Below are experts of layer 3 (counted from 0) of a mixture-of-experts language model. Rows are named router (the router's row for the expert), up (a neuron's input weights, with its number), down (a neuron's output weights, with its number) and show model dimensions 0-159. Each number is 128 + 32 x the weight over its row's rms, rounded and kept within 0 to 255.
Before each expert's rows: a language model's description of what the expert responds to. This comes from a sample of Wikipedia text that the model never trained on.

# expert 4
It responds to: Inner word pieces of personal surnames in name lists and tables, e.g. Car-m-ichael, Fl-an-agan, MacG-ill-ivray, Kul-k-arni.
router [ 77 105  81 149 115 192 107 127  84 121  88 103 134 122 111  67 124  85 107 118 104 149 140 121 125 106  88 138  69 141 109  88  95 121 190 128 171 145 107 197 152 120 106 159 134 132 139 139 109  67 129 167 118 141  85 195 212 167 116 175 166 109 163 144 169 174 118 149 140 105 154 160 147 150 167 125 137 155 186  75 109 181 152 120 122  82  91 142 137 120 140 127  79  62 127 148  88 125 131 146 121  62 145  57 139  84  88 151  76 148 127 163 146 146  97 126 215 174 123 110 103 139 114 146 166 144 137  94 168 106 130 142 153 136  80 110 158 168 117 131 112 104 155 101 104 148  60  91 161 122 158 135 122 131 176 131  98 123  89 161]
up1 [141 251  99 177 131 155 110 147 118 144  85 138 149  84 169 146 104 140 164  85 156 116 100 107 100  96 116 139 119 114 149 154 119 120 137  98  92 115 138 130 104 150 115 135 155 119 115 162 153 100 123 119 107 169  87  73 111 124  78  93  74  35 116 154 110 176 172  93 107  98 159 120 120  98 164 164 164 178 177 169 114 107 196 126 142 122 148 144 165 189  88 137 165 137 100  82 166 102 102 100  67 139  87 194 168 123  84 122 125 112 149 124 172 140  88 164 180  93 102 126 164 170  95 116  77  97 187 131 101 114 113 157 139 139 125  70 178  85 119 112 108 149 119 129 131 117  90 146 131 163 118 171 132  95  82 115  88 144 122 133]
down1 [108  97 160 165 128 197 103  81 147 117 115 108 156 153 133 154 172  87 112 162 132 134 113 110 152 113 102 141 106  94  95 100 137 121 135 150 190 114 160 159 122 133  82 139 190 145 124  97  88 125 120  92  96 143 127 114 123 200 192 111 144 190  86 109 126 165 129 179  99 137  99 106 131 173 123  81 131 134 167 107 164 145  57  98 139 159  81 144 140  96  87 115 123 158  94 122 149 125 106 102 117  83 156 100 135 105 113 152  87 153 114 171 100 105 180 151  71  73 196 135 132 124 175 160 160 144 141 106 125 149 199  80 108  90  82  44 179 109 140 156 154 140 130  98 167 158 141 120 157 101 171 118 130 190 118 155 119  76  54 112]

# expert 2
It responds to: Digits inside multi-digit numbers, often the second digit of a year or vote count in tables, such as 2'0'16, 1'9'84, 1'0'9.
router [ 78  95  94 160  97 167 101 169 104  87 109  91 166 167 111 102  89 118 117  99 164 148 159  93 103 155  92 169 110 162 163 115  97 186 160  92 165 106  91 156  82  92 102 144 100  78 172 113  90  97 160 139  87 158 106 161 160 100  94 160 114  91 162 167 156 155 107 100 151 159 104 170 165 156 170 157 162 168 159 112 157 159 168  90  91 120  95 174  95 124  84 115 141 101 163 132  84  96 173 158  92 105 167  90  94  99 160 165  88 150  87 163  79 161 100 140 157 162  87 110 107 155 106 112 154 162 153 137 123  95  92 162 156 162  92 100 164 170  94 122 155 163 161  96  80  88  96 101 168 113 143  85 149 160 167 129  99 103  81 106]
up8 [107 116 158 100 120 180 164 103 128 117 106 102 111 188 128 130 158 101  90  91 107 118 125  91 142 177  90 116 112 137 118 125  96 136 123 155 153 141 109 162 175 114 104 141  87 122 122 127  83  56  92 140 118 159  95 154 112 148  97  98 153 130 160 133 182 166 109 134 107 118 128 194  76  99 157 152 101 161 130 143 114 139 146 100 132 155  96 138 113 128  88 139 129 105 119 134  79 165  89 133 143  73 165  56 123 166 167  92 132 156 114 121 140 175 110 107 121 141 168  66  92 140  85 154 171 164  78 164 122 136 177 128  98 164  82 190 127 116 170  73 100 221 177 121 163 133 121  25 203 138 171  89 124 149 170 127 129 180 141 120]
down8 [157 160 163 128  47 160 169 116 123 127  59 191 106 156 101  90 182 101 158 144  83 139 134 111  90 125 112 149 113 132 136 120 158 155 146 129 121 132 133  84  82 135 152 126 165 147 110 176 130 152 124 110 143 111 102 179 137 227 178 171  99  94 105 164 137 109 101 161 113 126 122 123 129 113 143 165 116 119  86 161  84  88  50 149  74  93 123  50 101 131 162 197 136 147 163 201 159 146 128 124  92  99 119 115 117 121 126 132 140 151 181 113 103 123 114 110 204 135 117 144 142 109 110 151 133  72 153 163  80  76 106 105 158 145 150 100 138 126 160 146 124 148 126 174  84 128 136 163 122 134  65 177 108  93 140  71  86 135  70 124]

# expert 17
It responds to: Later digits in years and large numbers such as 20'0'5, 197'6', 1,0'0'0, plus verb stems like employ, invest, appoint.
router [ 81  91  91 157 101 165 100 169 106  88 109  90 167 166 112 102  87 119 123  96 159 148 162  90  99 154  95 168 110 166 162 115  97 186 162  96 164 105  92 154  82  96  97 137 103  82 171 115  88  97 161 140  89 161 103 159 161  99  99 161 119  91 162 167 156 156 103  98 150 164 105 172 166 157 169 157 162 167 162 108 153 158 168  91  88 118  96 171  96 121  88 111 133  99 162 119  87  93 175 158  93 100 167  91  89  97 159 167  86 152  89 162  84 165 100 139 156 165  86 107 110 155 110 104 151 162 152 147 125  96  94 166 158 160  92 102 165 170  93 125 154 164 161 102  81  86  93  99 165 111 147  88 149 158 166 130  98 106  83  99]
up6 [106 135  78 135 150  99 142 194  98 111  99 201 183  98 151 174 140 135 119 104  83 156 144 132 116  86 151 128 133 114  94  94 158 124 101 146 164  80 116  52 102 139 131 116  97 143 170 102 124 169 112 135 139 174 106 132 119 174 125 180 119  93 116  98 185 160 121 171 110 131 160 122 166 209 143 115 145 133 107  91 138 141 133 133  99 120 120 125 105 106 156 107 151 178  96  99  86 101 110 210 138 101 112 124 147 109  92  87  90 176 109  99  62 115 136  95 108 172 107 147 157  92  67 144 200 138  86 122  76 186 142 106 147 149  76 120 128 138 140 127 147 134 110 152 166 112 130  77 167  83 130  85 163 156 210 102 159 113  73 101]
down6 [120  91 181 123  45  80  59 114 107 161  88 139  94 116 113 192 134 145 127  99 117  97  59 151 154 135 122  91 163  68 127 139 164 135 163 166 161 149 121 153 126 137 104 114  85 179 133  79 124 138  85 122  82 124 133  90 138 133 148 142 113 197 165 124  94  82 140 102 131 120 123 100 177 174 103 148 105  64  91 114 102 148  58 137 125 131 164 171 151 138 121 165 160 133 195 120 162 133  87 166  87 189 121 139 161 153 113 125  97 137 118 114 198 117  52 134 124 156  95 151 179 172 123 116 138 137 129  92 154 108 100 125 172 154 196 171 180 128 166  62  98 112  95 113 135 113 107 164 103 141 144 105 125 139 120 145 165  94 130 154]